config.toml
n_head = 4
extras = ["capped logits"]
init_std_qkv = 0.058
warmup_steps = 200
steps = 9701
Below are experts of layer 9 (counted from 0) of a mixture-of-experts language model. Rows are named router (the router's row for the expert), gate (a neuron's input weights, with its number), up (a neuron's input weights, with its number) and show model dimensions 0-159. Each number is 500 + 50 x the weight over its row's rms, rounded and kept within 0 to 999. Numbers have three digits each.
Before each expert's rows: a language model's description of what the expert responds to; "mostly gets" lists some tokens that are sent to it at least half of the time. This comes from a sample of Wikipedia text that the model never trained on.

# expert 3
It responds to: Function words and auxiliaries
mostly gets: " was", " is", " and", " he", " also", " has"
router:464433479425555514511522544453535529508473542544529445542471547500398475563385456576572499540523491513484495499572447530489536570514509566455518536558548486388520514501482533541462575561548511591458545460558469419556567474450594454383485539522543576545589455481510474518528385418500506411496513539482495535468539419469418449414523492443462467453485512509420554566512531427498465404499519485479515556462586398593538543475548573483520388488423481482469507509541466527491534536504599
gate0:445520447405592467455480542518519474565591558516518442421459476476507461477485509557525501534582519511439463467568559489447445557547539511551539491509563479399535491573456491420446516479478387526494483517574552463537485481622587401489454503493508455486553487485504405554425492560570548474511524463570503541582437503513491511516519486524494478489462533451513480667465529457570567463465516548474561500507583588533573549429568558494517386500485478466552408522514485408454510502591577
up0:617506551608476517547576509512493500521468587499527521564532516425545537472434602466496545513394470561553482470429372556521520550491466519508514474510427577539478439473482494550581587476499600601458436495487496499500545516436490500523471397613510525493565502522494511461596513371454422475539478480471568488537641476526498545510464616548538526550550517515485525520519520536473463436542537419455513505596521468521568529546529450442480560506489477577419505557494496540459511520447448
gate1:552566569483558497587511528470441493495439501506526497484502526457481574482448434513531515529401515601526490633551482541494529482458506563559513474517443467467491362426502432541456560428485528431477539554393497479500608518491559390499508520535480606463468450549390456494452465570563484424415473442596528477534541467579474522513536500469467483508538459498475564432463540428503539493619503515465621514555520471448544499544547552510465493432513523474493450437533453487484636526506457
up1:562500496493423410594395494486548434551461557543542452469493484417409483506498500576591581527448417422470515510448545499496473482421532545510502463437495496484364453489458523457453454543546477421542437426552485569484476481502415497450532568553480564507490485538502499514495441459570457523500463416480439472459466493440438551557538592415523591612436395450560520492576550459441567460539455506475525484527526508464489451499493370473566483545502557506515487455556496463586446545513546
gate2:445527460451463574511479547606562563476535429523535479475466506511549469512472576505480462476475527581503526502450465571440484546502432452503434486517455512518493574585520467553540529469493490578536446479572608431514503605506504444478378440447508502526571564397480421552493478545520563350524502515536371414497527528513471510536542495418460530484585471476384491479492540424489483454562578506503389510430466473510463540479463462550500595506524479477516510596544500445387453535476510
up2:372435535469523473488468462517477559487498478593501504523517504629476492507565444516575521491476468485491599503510609586511525498501488496478510501518505539469458564460480500415507518527520454417502490478469482594516530462480558481448480403470541574541495518494555485411443523580538616372534596491544428492461448496462438528425512506419610564556392511508446569622558530488485492531580575507450570482501501527592564495553510516530533449575495418428487461517554496494479560498441444
gate3:567473538552477572444440522514437497510467592550397521409534529518527436488485388458522507508576497507574390528610436536512531482464540551585546467453558437503427402594444491405503549476482440532436528609460444535459502448509497435547427540497515529538501441370451493529490499578514430497462515505593482499451516605531449545514494525488526476541439515497488555573530550419507517506614488468446559481508552487479516500563474624447464531453542477551497503457424467535487525457486555
up3:588551597562475552513430541489597468593487533445438525429512483501437398512543488491476456553460521478522433545552546453637517525431576503461535485454499498546652494526548455475542520585472499433468526596516460452536471525476511411505475504546527526528493455521571491531465449423502482508494459489519520509521562514466426411456567411538516446520516504537486508531455562519546453543520507509405487498468609591482511538495583615458467406406480431572514459520526453529385463508499451
gate4:528460505591510562431391453436493455453518430559511506471554492492454501567634421552590466499535527473518514537498547555542474503470468463479558447514587470460482615435406465476489538461526511551491434459526486508448512438515579477463514456489422475477504464548491491618453490593480616411479489445520514479439609536540497472571553494526511513369547460515515358469520485495535475506543559562514540433470555531554439517417548583516580456478456563520512470512545452434562510519548520
up4:376505537525568474495440505485457469490504396475460514520420425540497535513494473555524516536574412507507582482487541523476533386558497431493521544500506545542513471503471494452472465518495568472452374430470584560527557451495426509416450477409431417424487509501537466577462431445558511416497515444547433449463595422555511421432411518513507442505483527516429470498514395440526495472473533447544513467506550559438404547416544504562588490464497487385450570535532446440493528472514507
gate5:496434547610425484457423466471556472527492529453494601570441481492435481558508556519492515582481508631521516399498444446428532508461586401547517492456560442592566470517548440409523474593476495561447513499544463537546539488548497516536556452495531520544488462389483515487506422436452487542442480462574492538470528478468454450458384483542532484582469512450431466516464442548580455419566476476454515557536460549464468520489491529538537485541491452468547594404396515524493415415549506
up5:627507540495516463417574509491450468547453420582569559407452482450482496530393538509537450472449518627424479461539466432438570472537504428426559522466484462498494512547472402485590485490472506505483503480499458565432550513480474452446456537526511439495563481448586483434567483527418475515455452536464506478371460458481548602560500526367494609478483491452446508496483506536549537510459493504525539418582563543529457476514406482441528566484523469578442586435538455513485509465490454
gate6:589422475454544499507461456408549446483503483532527438461531519472461537488407489508460502427507475508522499506546418491463467541583514412624523603482425503504453484432361536413552524523504481508557519484494542555516458508531476520454573489441535483527605487496454427475517473497546501405493428479496516463562511450462463433477437539451525439547481480487588490464536500440486532491522402493522600562634503458598440518428442534498494568479395559512410501571533533522521584611495453
up6:493612449556496482593519428468503516487474528535553545481468551534528563520492493569445491500474537598574496503562473487458545432450490546505471488337495432451516444561462496505480383536491574450510466570513530486412468491416608557482445505544439585461465422554489500547486498428517488494427456496501427503528488520516590606583497512457471469495528525415403511512472504510599555532480461592537452598521599532446604526557492399535501473463532508495589522480496491459550453487563491
gate7:509473521469497574545668514511486474479545533471519574465472501460465496430474540465456548448506492537502554432600519487540510536534471478501483456582470429574546525410485463555587536513489535511413427510470485552411514556541470427492396583556630463532525529411512566579482451529538410488575519492487514593459539468437509410518515465534530520627475528583407561535549552523513532492509418591544464492563468469496511524535520588419450452467546520536500513551487515523424490439433528
up7:501556407490460490513368481407511546448507482466497480478481479512520460587508572607546475491444507424501540491442491470502406538451545477562512566549517588569475511477538500488486408506505528496546605537501514517466548499466447462464519596530415341529505473460481461445441482488476541555482488474498586455371410431453485458460520470481488503581501460419452499479484414519465561539485504357560406611540499475494455405491523484490473523533458497431531547433556469415513448498480505
gate8:487513557513467498482510603438519390432439493611583531530436556492422548507542469539476469483544457532533470502448399423536443451537508383530546572567619443511467545421446425535567454546538504451506439554512520534571470489383534484539469452504517480547585459492424550460490398462506505525452553563476548507574516510513564502421460511494487500477487409457479477432471458489496513461463508449512489510462520353543546470524525512474592419478441510525432415504451529456471544566433567
up8:510533565556550513491531472486436475545570498579569497563606568521383476579575484625510511481413515449500434468376451548484460495509533481502546553533523456483567597585507409483483563515469404491471516565522488501482394541483561530445503410520490486516522522570451567563504404416475474458504495533486491488642459484516548456531449469451423501533613491544441473439423546581541506476559485510429497492466522505552451487562522523525545491476537468460530386521427513477517489444484555
gate9:473535478515465515589463508482543497506550559488548543512544522502524529533441506495588526422516483483527402444561420484486508618519513514467542537496447379446450499574549466494451424495530526566483565418473476416561527456384474514493491426499498529446574383471466481592413552419496572451525501569559538564517523484455394506598550481442450457559452542534589490459545626499471494564524541584505563499442461525467436492615496482433515466558563468569502491434481499470513470500497557
up9:528561557471562574449463573579567604509558553429389541515575474467567493479544457504514579461517457539524413421566561504456493566544530458486447473510528574445480494450545436485579444366527560524552575605551518512578483558461574395516458565470516488466567524483540521515476550474546495476535502512545570517541477523515460582555520450592534531551490540584523523492432495497421496487462535562547531489486492510513436522593509460505532526593479497522490409388525550448478589558464470
gate10:542459442400496468558452484557480483485478491528524518508532480517458464584481516644556478484485412535505541502620510571438510502506556478502482542582586433451510391521491417449470443533394469509549438422568464470508508452582503371504581504480489493552452445558508504554474487452471540554437399484536442571456463511545491468557501480511549620503485491511520419532538475468617393516432524461459571543458502560524435552478495450529430553578478490542510471552564408491499442530496516
up10:519607438501476550517533602503442460557533477471476469495494458467547525472468560561530469596563507536551445460532539558474568576456491481519402528423608426410514469500492390483501521423515497512572588472560507431588514551527537490437535450468475539432537478564519573442532453535485548526491432500458489631551553566526492483548489548527541493408533499463512563447584519458602468559465525474450557496462620516498549609468536491341477457542474498496493534548488531476462514476521467
gate11:508509490442434446507542604410471524552424445417525603570490554555568534459441573593493510524530589534531525519548561448403532504518559497465453558440532581529544380438496450522511496473476447505471462495522411497545542498522481460506464508594492487563571516512462563524522554490595461618472482508500569587526435397531523553434518464437430435557400552562540478561489475518495551600488519481480474535509508435472536524585509454481552533520448481542509464470456398562564453559509493
up11:539502476435469490535506555519558497495491489436507438592436453438572501526476518450552486556520487473486521460524554593446564516467503466547598529506528471547481510461535497531525421490480438410577536458507486436530546538540535596475558647478482575564418561489498473436537548569470477503467466409489522554394564547470470519575502531455482521520562539421434486511500389447626529512476511354545460473566520473565486449514391533512507558545475507465501531459564485395471512576427432
gate12:451515588498421540396533561459525512473556560470434465512448576507530456475536514564462600642552486548493551440585495479523537477552559481431414520497488435487399554464479534512508480505462498510449449495554421522431476504506572384440540551466527523459491535378604485496492515461510443405489512491516578459481495557488518531494424461552522561460477506555484546554407512441456487576524514612510512515543512388477523571609623538513473494469499468529528452460540577543549516529484452
up12:472545457435459533544540535530512517559466543567482521456515494489495565330493568629536580600517481502500527512434517457444576455507515512558488505597462544511537368369513414422511543502431504519414441559409521507450451523518494578532495390561478435471544521494517452444499477411460503502454504510484496549530570498528518448412503457547486472575493584467524450518492463511602534505445473445483568473504494555484495464526554488500461496488468592478567554511512464428459474589597438
gate13:516451507487454429506396428459587577516510434416569526480526475496448432544465501481546499538477501581526496452513531511479559479494487517454575483651517466530563506457569512503495454535486529464459506438458553472485497529332468514557500481506448529491426410577584481658626533476490482401543550518520429521496441525481497425490517525382511430429538477492398492505582539470489532489476521597530492493484505530568568553517458475473538455531399436476505520508527492451442521464578516
up13:466516508585466539482440528536439472423476484489421450507569462421529545403528493427432633517529438553503500500559500506497530593449565502573521483436463601520442514470453537560479500434476494539460408589579479493489477503488573500390583609438466477455574535364344461494552502488428507497480531518534584515458619497435497537534407552540467503542508384494545470467457487465499522440527544459454563459481493502472506431533468433490520506481526540529499500424499505477515525487561507

# expert 8
It responds to: Table and list separators
mostly gets: " by:", " Born:", "ation:", "er:", ");", "',"
router:460487607490546542615561538431513473556481495611514467410473519572401480463363536581525485482551502391523544434550519576470511480478461556493451457528506456443479536470374523434390566529480575567467519538509502437475525532432478439489519594547520513562554459576465447421562455509515442465548501573509501493476561458450448496477611557432568528432496525533456521522468457479503463437517471514512515550531526470502521525424532449613517498529477443547389472492498518551534519481566455
gate2:509566468578421512654504541492474490502569494494556508442470569531400415504525472581596483493507523466440475499486411466468441566542476555465472504551554570587442526459477428416469434491460445444500517507551511484495558514495433522490506512512493531554498556511472465463482634530343533441442482478495488470555449563561528507496496539466570545582418501513458521467427495630443530409514425559456585485405521426489555483510458498602536503541494420440521512475530523530519495465463466
up2:559511482518433550469453420468536450482473539501450480542502521431493504477490562384446463380556526506463499464600495432596469417471453462496524543446554412560516510521552516527543451500382492541568495532477469478550572389574553555555507572548501546450562472537433549519455554497526512536604463426445509514569483450449541513523476487494571508478546496574603542521499517398439472414545478443522481474508434603571462475472461497456495561428590474488455530370494523489455509447555525
gate3:462515489521427519520513429654525587409420503474457551506464469425484547514488511473596499475505597560505506485530522612456471514585409523486477494487419543438491555576506446410454459525438428515528526538511476418508464561540567504460477497488491509457460477572460429459565473497577476546436458530443524495433603450520532503544522524454537547448594521503497409522440543453556459517468486567420556518537405383488491428555426457587494536535434563494446452527494499562493546567538454
up3:446421557497398533495555491615490676475412581477457548457417516493556454471495457503511449479437536526539590424531571499434489501537453453501535521517486491458550507518602557430523508537558543464531489593525496483462436541531509452426466529503515479426520472549477428484450484514524503574513451559531503514477585386496453514428503487494529524460585523502430450523520555496539466531549514548403593583598406435485458474457411473550517554438465570553464478541529535567484505488526418
gate4:419520540484474559525488478368458466532451500551596495512501519566498523532478552458468531501410536441449408403575456574559519537531497581419479552503473455522391480450472461528486513435528447372445557583526560476538582470424462437483510454498469517513424499511462414493502476450457375385545437572518526455522459489566414433537512476434512517542525483463505489415534495502479462542488464544460472466500491497558536470508452412464455473523555427440519532461466448505581529365464445
up4:525609541545497531447459513541538457559522554536534607427583583528492499509513504528482491474509403441453495481529515529475479424476536422396577470509534480591447475443514500554459477561510512531581476560546449357495499469508481478450413472471586436571514552420501499514465459519589636520456543469549462524596502524495443347397467457542438436475463473480531520491436472531508481569457555552529510463484408479547532553474434486541489543503585494467444444522544582447532491523531475
gate5:478514531567513535382584550560503588563560575464469424531550440469534566560505520513449474476536548413541511506488519468458513447421564474555538494427501525500517498516504450521385621496538543494518519520439430483537575536484518484528511445473541614572542567529387524456475463509491386471540476553444580582499563510416446552511495530519556457482484561498481418442495538569493531481496401490516448508519571440537565562390450453545483557521500537483410539521583564480569478460558559
up5:526597560482453551411542483596490522548619525558517452579488528483560537539480565514446562514572549403449511572559590509504497560480524434502524502520518537486503612496579525605371523489495444526482495501506454449475559570565534450487405453476478532485514580451434581475535420533568514383496441515394514477501575568447434560481600470471512495467443562514535453415447468447450489450513509500431593480453485495534522515462521577520475501538508463441506476555500434481473491429455502
gate6:536515453490477444555471419530473453496483470453535475537537424375526529516542499537511530446487472458564449479486520498384433494523512541523501537484478426479476476434438476551491571504410548522489581498451520371549457443536504394446493496530541513440476427493540534459521444587531445654548481583513577553330488472532463506571478529468575483523516582521470523529580529408509484538406557502516505541474557456577571443496500453634567503461485538527479504522581543515480542504472487
up6:551432546489530474460553567443465523503485534588517419537503523626526509489558504446562405547547452526422517608456478543536536521513474460427521518512450475550510514564592529521599523560552467467532439548592518577502565598456477543569449447525535408528550514504537486491448519472494479406499474459548474450609518539454549491399470448533518431472529462496439440515471548607495523472594514522556464439451498531478427532548595611405484478492514507470528540560438466618537483487497506
gate7:401458465520497537508553586532430486470494414481578475568551479569484604388566465521469544567535472471531547377488546512584427499573507549522576547443592506523432589426417548490436511474458527437512450549544497476526489501588493459492468497504506470522562373425550436516516468500491450527517501576438577462449472502402500509427506513518531472485565499565473526521508451475437456484543523414492491472499550539496573456552485485526422569456517536602364541488522504497504433422468447
up7:467472437546498513453560472524520527531537406489516450474461536559519511405524519499557587458501496538591547517565542509535483512515527430532554491540606423500475548513458508505468516532488443415526402579530473428577439469508527479530524462439492417504518445418596481549526519523575587629544478553549437488485476553457429517440558557497451506497474514408508512558475374549456443535576493413462467451383536500503566526456489368528510486394501564538471494559490446552511423483571486
gate8:602541485482405490527405497435450471525503487497520597443434515516497468575518511470444545553457520415572537551516559573522534485511473426438453474567521616478534441506446514500396490521548600514468538486465494528497457543551421543472543408520580509501455472499440426444504460521545500477508451516508497502438552444489473503479475520490402578519586571409403508577527482384593501453458508515550586435426528472524568408455540537455436485540431526516502505556535454489497413552585438
up8:482550503535466495484518462528495586540500395430493601526436583602457455410479493550450432513488463508589396512526472537443468467494482511471475475592528554464543468416417480522480482467476567524474480478418472449492448471450424448510619530446521480534515543435559439377437513560528496515435443487503486536565543414428494513419469492512568517431519557415418473462498521504565527583466485486487483383457449459571581494512543490549453445529464552547465465556571483501481462462619553
gate9:500509424471497492495418635357517476470520510521453557513585542475466555603472517561488476519560511453468417485474462515595477504398483460518448434545421459503501462447486537521504440444552497446420529496508446413602458502473433552475400500552455421616560486498545411525546486466543472487463476507533532401499494529420387541503421531493499553513449570471451534388499500468449488507619578511512527527499507477406527489566444460438532489569536490468453489469526449571522513486525516
up9:471473481545483471543493543496504470536542533506439528475575458504513493423507490522508499493540511489562563430570432571536534499429515542495491436563503471413566508460504528458608559551454554482423492509546505456571496511520437557531456466531455498514429437585535486563460543544508526452500441390453579419542424527431417557533426393509475460526507495492411472475443491470440466484561541552609493621462461589348415509508567487503560524517526496596442457477513606582546545553505502
gate10:453479540488450562529528513570537460416433456533510529523518479513458449421475505438385494539384545527520574472461401554440528529467476474411415471562468471525541447531409584414530400525463546478486489479583452433504492552531463526460469530428409510487469531428476493499529545478577538537450483509587547545458581533535484463571500486410557461492563521526493395452423513541469546448509520554556492531459495450547573498538499437581549458511409537514447417558461548540562623563506479
up10:437470493507454450531485508615479556485456499458496532441469476579463456490431527497491476522425521526441542476540507463499455617407593374447450465440568618513560528608599506451436457501472468389504530486501475524541594518540509532441496500480544518492488493531519493506600528433519553499493462458539436578543564469442442472470455474535483480457558520456558458526496475482448589458540515597415482535481444517492505490511478638558496501591465464538426451653466538512472485481570458
gate11:538502551491436540464543504495522577438516553580508476468540500524462472526406565410536527499487479493620487464526542514570457476492434492544482534460572549474496454454512462420421487535537461615593523470443536412510530508507476512551432427478521412503487433565456585556531463486495514398499517464458501563467501454479483438464578458554457555418541560504451465461531491474630377544448557513479582482488367422517568595473476538559548545507538459526431516520458556540461572480559437
up11:475484603518501427493543521382477476494532545508502359531466532485486475562526449484523536570505489531477518439527592436537569469516426525481540499540521508408419470454360489532551456383458478527528495567492487506452618567506532480450491512538475536526538534544583545477515555514431415505509560490481532487567491435447425483564492546528498531490464489462509668401477554564505464422483589564450499525567471486504555494486560573481496519516480404507517537402388498521507562524513440
gate12:500600457493525500495419478436500547413601602515438389386519550538372452545443448534441495525465468425498439601572514556460537440487522605499568527469568504519540471642489403467448557472480583531515514490493515470457578517591436474530506443508518589430538467465512476520481583420532494569390514517519546555480469504448490459517488484437453521486508509514516492553442556495530483520484520514473517504585510493501544558487479484523455546467586493524439553476578515563438445436557437
up12:449478398523551460493446598475555529409534541371527462525492574553410545480505500527437549576484542548529567454536567476499541438463536540506591504535515482436571496564489420477448537533485479544601523424534469444499535467497555377532485461489492541470550505462505541366476475476546524600452515592470567482471491544549545433479480548494496482432450536474387527507544470545604492512476506513507451429571509564533495465592542476545481550486558429559510484551398478464506567423537425
gate13:442543483444556436566456491513406437525486523502498479451640429505507454451446583446492547500543484487464619441495476560434574591459540508460329471499471474499547545493510496505546515512549529513521446540421498415477427506506473473536555495506500498478513510450489421496398522481487565495454403526539469540562461500464459511435483494496667505528441472521574440484352521495491522502540445559522533465388417524453484507536561569479536447419530501535487465559572482458446468504460541
up13:568539505474509509514463409534449484609331514449518501414571524474495460503500479493421568531492394513461545455591494479471502518541546536387528493454471485562537571448403546477660566473449631440466405473507448489403485471510519508468475449416479517544507545477521487520508529503528492453501527505553485502491474534555477520508401520518529482524480541566463483475454511559453489468559495560468560451543502577577634425501565527518494468443547426475516420486541502438427555474495443
gate14:484442512452440461471503535482506522546444384565605571657432485492486431504543463476599436519480500586614500511578532470468495464510531487517533513538509457464493509469551491428453492508484402503578463569546523359511466558470434540473470624471488494440422470535529521438463529479541450430463451578501494489543513467567463436464578529433468490580546413481474446468560460506497482455607532469519424418506486474497551475430546475557501518600571522565537461472505561503533503525426526
up14:484485453482504511476519482428557464442540567437454538455652456565555485560502595503472610492502531515485522460465453548500582569515538489483492468521504530518479495558544541585629469403479571506475543366553486531545561392531455446463452468488523625485634588480467536562464487453539531535521494505506530470408471541403530479515426568575568462558485522522514521511512506411517555528462522549601562547612482505493502535531495455496480477463471481445523522459480464575510521469450425
gate15:435444577515530584499524522471521490521505606443524485468480444565436544501424478580415559464523493452475571562518564498594565444477586463564455577469451422545477533554455492480550481503600534554533498481556441499578547573510510532541469519591510593565408513539383539522518520526502445518457519442491442531478423543570428565529520586468456447498439486365499517522574533500583504507547432480455552494461513406493495500498470484523499576503499526546405557467514494530444521400408525
up15:424614527570480619521416524445472498517488588528535511476452453508377502418453460558482500544491521506565518523472558451639539503522524431460529544552430491515501565508409523488473501459532535547444578494487520440472557467458542549479561519599510549497474509607475454444431445537526464452442530456497497556423404546555521455558541544511480425478483558410480584432483499561469424461569519544543504485474487436451519494448493528448485526524588555564369461432544484493410488483451510

# expert 16
It responds to: Clause-ending punctuation, conjunctions
mostly gets: " when", " which", " where", "ed,", "\",", " but"
router:420482486452517515454495491460522445464472504544494535497491459518429495477391476590549545390596430479515518424484447603509540439520512501485448457564509431476520521457547524477411593532550517634471557551536509457519512472436510434355498535546592541541603485507484493486531484489503473474400392640599508548586510454480521472517575574469460464443560484495482515533446491440487443435504449495547498530517486488507493490473592586626532488507506459535488582558540524523556481511496476
gate0:526522646467546507487493509471551394499438542548437521358506465560498621614364526464519502603477495562571520415588521529556445527495560554462429521540408535439620464469531449458474556539555503513545499496551514408499469526457529451474518419453493451583514448495434560487386425510546476508462498576578499541490570484503532557482470478506532506486483477431475439457519545517559471538471448478530515520537430530498469456520465487523396532504464447503507570477582485538527507520448495
up0:448482530422538592466438542488413454507431491525453549449547451510451564568499432475600414559524452574529535422502533496472508559502597407558505582511446547507502506561446456462477577434412541485393430438528443537434489553589477537403528508439563538507487516546555586538535510446476456584478541516526461486482437553465509563427554402475513457431505497483452546529515503473482550522456460457537467475454529424377440489403405487528502513451433469495444473495482441471534490442510553
gate1:384555593463529524504489452442508546531501471502467462500451611477414428481467470406426392475500434542486537515416594517488595551448431510509462467482429500550472555508488509481482452495570525544453628478424451438539521500439525491419502487477518643530522479494470534411511471529484575497510422507613528476485566436522453450501516530440474483594482440465503460456522508493526452459481513577522541393474526509586439481482520506553560388528512527580484485507494557458616498505576472
up1:579528434582534455509522534570520540524509528497569527558471393538510565539439579600528547451437511431572462440516435502479463446484485472508537526470554522476456463551498482505417592534493496481508479548475576578501431581529501482617483544538533394387566469520580521502484556416492477540523566557471519533470431485446495471542495467483480505451470589555546617525488477441540501555489475491522564540497488490469565511557509407485431640491517490494427565585513463477376530548452587
gate2:482453478467525488474508430476514536448470551533471574530424534476549443517450409557478558564446487458512485498581552539521515505398408589531455529464485442404485521541424553432426492464488459561482508529441578457529479461458539441414511473429434469625524502487464442560363441407453497462539449525520459529499458502522544507498436564394555510449498531492431439532440408489446476542460451524502429557513431538522497499471455583454513575516587488421433498511575535559502550522393548
up2:526446590441446423453420462424466595553456482500506513521533548535506455572552505509481544562463568476569481526523586491604557558478385498540396439524462468401520536561493499520478479425405468505429502540458433495541524476526503509422551537429476484561505499503504415563385501493499538435586500523485505472528386517488507495538524482400478534460474568536444493426551524527473472510501588527508447538601631573505411497566469547494568530515577541505503490465564439476529534521589481
gate3:416537521500528517498490505532553515512410445517565530498495530480444517511553613527512524445483570484488458409472450453544530513500517528464462528550494354460513556502544474533463452550475498506484491531583608521447490501422507531477445501547576444522467605501430561549456521480508607520459552504545489576348580512418497471576567520420432539458525451549475478494481501553518493402444530462564465470461457527453504615445523465442433466449451538420372509583495571516433450443526466
up3:394465557514510417481555585530514561562484555598480416512598416454483487503521490530525472441466543419573433583551483464512535503427443501509463470523458439490524550589461556604483447627464512482550472440508557521548544511455607396455541506510554464468496539491425544487492493482536484474486409510522594505445488546499644542476582626454438514429577532471528425519468490549444460486487460488563522485511453450488460537520442448464488538502489465378479475541485541530513504515509578
gate4:541476489507488504455469468358512493458465526484486496458438415507493534589451508504541508462511507473412551518541408425517530519523527527454492459577468497499482499490463517593447512499434520569499580502461494552456529487541387451427539535541478434439509482462446511482552478446614537508381519487508527479437509527523462426514481499574422522536429571411433472461531587412534589538497454424575517522510499406556455516473493571574525416421503450491439595375554593550453503481483417
up4:522460520551451511419518571506455549496491497543387473506433452612517516511386513491491511469558486495389613486446569462547417609548411463533461475530476570533401495433510556473391482478441455496410553522483498509444518517499470390473510564466492500522507513458494427482530607479485537570449590511531550495500492460498419475429578474538471506494560498389582481499493561532453543495605528475501508509577409438466522515424525462446458480468583596511476501567478499474423468478484499
gate5:553490549484469524473450447514493482537569467477541540492479528377392494569518490497439569475474480551485445504445521511513514499440429438397558478525550427550605497501436517573407504551507555438457563555585523550476458498553532459526423526527398536578510443381497466494459491521484441566468553460479436521559433465520466499465583385510393560481616480533463484534478446446519506526505513576516520563436470507469510583432483495555547454604453500470534530540452448446571530476571416
up5:579489546568506484474419484540507575517480590576526510546537511555443474499399442478472453503425533410554587499522533534490472485452484480515488574527494472470502572519588471507501565493541608491535481587553533549531548539534430463524593495507432583373446581398547443587541567462537461545483559484504476552445537592550458409522489479548477523471464559591531559422481485591404552509461481537447485518444419456416542559483501536504515403454478485498482394482461480531529520459486540
gate6:552600448419541500535520505511489508560436504483513483532525435500470485436437553577520441427518516518561512451494503577549450505489386487507490587465465486447529425435509521459540495499489455532385483506465515503472523535350443448482552527438537560511542482550469429555504550417518460505490474513569407534393535511513511482466515523435450483477551592546541524437555425524511528464453607595428539546489465485435493377492484602574554457571411482456587510499522432413494558533543457
up6:546564467451476470537477554511598393457467526342444409543500430450489513542472550477544492500510459504566527467512553480513595477470484429517554460478500598541511558449526396428415512445490600501488550486498546521475500531473486533568529518522456516487576509477489496489547440481511463456569527414543540507438477620390577567427587467498501570457449506526508465474447500512492606449567535478423475563551520432473529502507559652538518514518478476490539496400448459434457510532565525
gate7:553476502430448551589479545546492516504515555455505582551496443473426417509452614508421478446521551522622500466551459576519572514514476479486452565537543505547513459502570497524493573569498487551424490507481546485413531446431485518431549503528466484501623406431478404494497504464580443505551414486537507499526531490547540524510603558472453490366456499421529524515455395450488402504526525585472587404517442503571513538442503541455444536524473457480507584468524559547526493474466414
up7:602490453529464489534525582563452500528440554564482469515509488475632565454506446469520583570537489551464529498484472584495483492470525487487492514407421529436406519461410488474483439496481549348497602536517438534429523586522489492568468473469547402497539484491558522477481509431472562479428557516593555491536491439508477583557534531531533482465485473492460458522484497505547595539542472502571578473479571490547451536512454342532512471406497552558410508498605488488483425487454576
gate8:554522561558645510539551504502516522575527476495503380548517534467564477425448581524515572450538495573562540479453426524501517547502460522486475581541508450512499533442481539482498542503490459505407408475542598528452520402496500549527497549496475515501535452504501585390562495477524504402518440497514481510470595545475428508541499553605532426468479516447583554416501645491492550466538469531491522529493514549517555528500582518490646583428427398483548551425433496516512516533487485
up8:568429501470506472574403439513563451442552444519531555490461618534534417478415401526444502549454458559453456438491524458587522446453548396471480512535454504513543597480529460429494512486554476488540459556543402472573488517530501465526520448473467468532491575457509506485513491538492495542451541511534551505532503531417491532482391580426550561537497526474428490545510423499404524430454504414646518579466551524442492541500511537556460517487537431575514413451480616504436412456536530
gate9:434436451558571498546453473408481554516401509499462489425506564466467452407492566474475395461411468518526473572462528459514454527450556529460490464564465439550424456586440538489555440400499486470488481598570442421456458488498431486524444534593493521516568428471493506449464517433564431453481510530573582480522391606529494563556557511430490477493623485444458521467492494447549450462465482581571522467562523469545536481465537571526551438498478475496461526484375542484494503449468550
up9:560493546553532552513530558614545468521587541425513548586513475488521573465474567488398492481531466464545510523530573484516408494458547440508480437593585469520485445386562499441561523580445434542523540541546444547526583573429494482462486515432477464492498495434549447543560505482513500510499518507481487499515532513424496440454552587481478462530515606568498491542568479429530570420525492426445629608529510495601440552509469459458428526461520511427453520486535483413502587597475519
gate10:545558509525529459451544532566502567439489529492430581559485471528568444510475484467511536481481528513598537508432497524477454493492425554501548464527556501531462489560457523469554534425494473378481521417580502591580510617432529477453446486593508457622474414538541537485487545549565528442501443580474407554606477505595501457518480527391448481545507489466535507525481470542481458561500517497567562488558477480504474529433614527546527433510505328456432547420564480507500539469499514
up10:540529475545489491517470518626454500516583564484526512542526463473457540561541471512495525465598444553577576457510537521466486457520403493522534591540518455498494501493444493385556542567409513364414519403492515506572582620344502510509543542510521563482477467556440499556442452462567457420546447538478440502500456456494465436538560485425487489481480584486532517597433456517461545592503497519512495426596521441477479573469527499474519474587494450446441563528486505561500493545562494
gate11:435469461394467523468498414468511496514488511555522488435540391458407528473453520449494480542553447532394460423474501458536521486438502585432461533463592538554556463545468467476535570562535418528529516606480599537506414508601514503428521463617465489487520566486576574560595501463469470471475424505561506520568426437505500462455528602489459482435434491523439611500506551472458485490483442471527536544427510569535471533483493572540449492470401503549476561436471544563414473544528492
up11:520471464439563501460463496567503434536550420521495483562508492577505452398549567458367538483433570507442541501490528510532520496429476473503558562485483502596492438518466426500435586428434403477479440524491470485484500548635551559521551459539460569467612470459527553527493498480475447528492473404554605490475492434518493532531470455490503503538520537511492545482613531471538550583595495569538484523538480410464488434502486614503604450431517532512495416380494514499511476604512496
gate12:520523569432467593516499571580530499485539498535563559457432501529391497469475529487489484546507481445625495477528486544538515493502585517471505557494509510538469453523447429492505492616550495431529465595475425481514516572499483500412552570525616498467550524521402454416478464477568444449431466597498629484533508444448512515492530471502541447469480577458455505536562542406472391508536463498474544505502508372509558569499608508558549501489545460407521556627488449534508514550462493
up12:502550477501478508499427597525486475428410503498458526551535531553496422544483575508449477447535548489538560470500561512540529507542489487535573535447516509536485469503518569471532456575473490478437480489462572529473480525523552552430560516516486570400531478518510518477536479537636490468486438495511525464456466465469449376422580456505457350431405608517530486599540491515434484590472512542393486480569401485482506522522450586633609485563497507482508495489496495443433611470445547
gate13:451474491531582479553547495400448545531415418552548392561478491516490490508493502543471543551547599457483502472535431490590479523531530518413386513572400507470476462545471531531484549486447508517512489482427438461485516453498542501495480511512518535511587476384458506558471548573425575479482459557511557558460483491369530470497525501468502503550510407496552568496551446477585487387538437493504597505529395510529530587472487504545459472431534450424621510481567435539459486508390566
up13:498579545523487473500496480533477439473516546453473537447498502458448635588559512455540505469544504508495536418560543470513473527466491510547509605459452494532470472527560553529547589449398508495555595496477489580439514473446457466518473436553505421535572449623513584449495479544472513474564472431469548460507597491632434484543519591588499542506509518462564540541501422474502467500553505347535400449509595545472503537466487490485542477504497539491589417522487495435597410526536456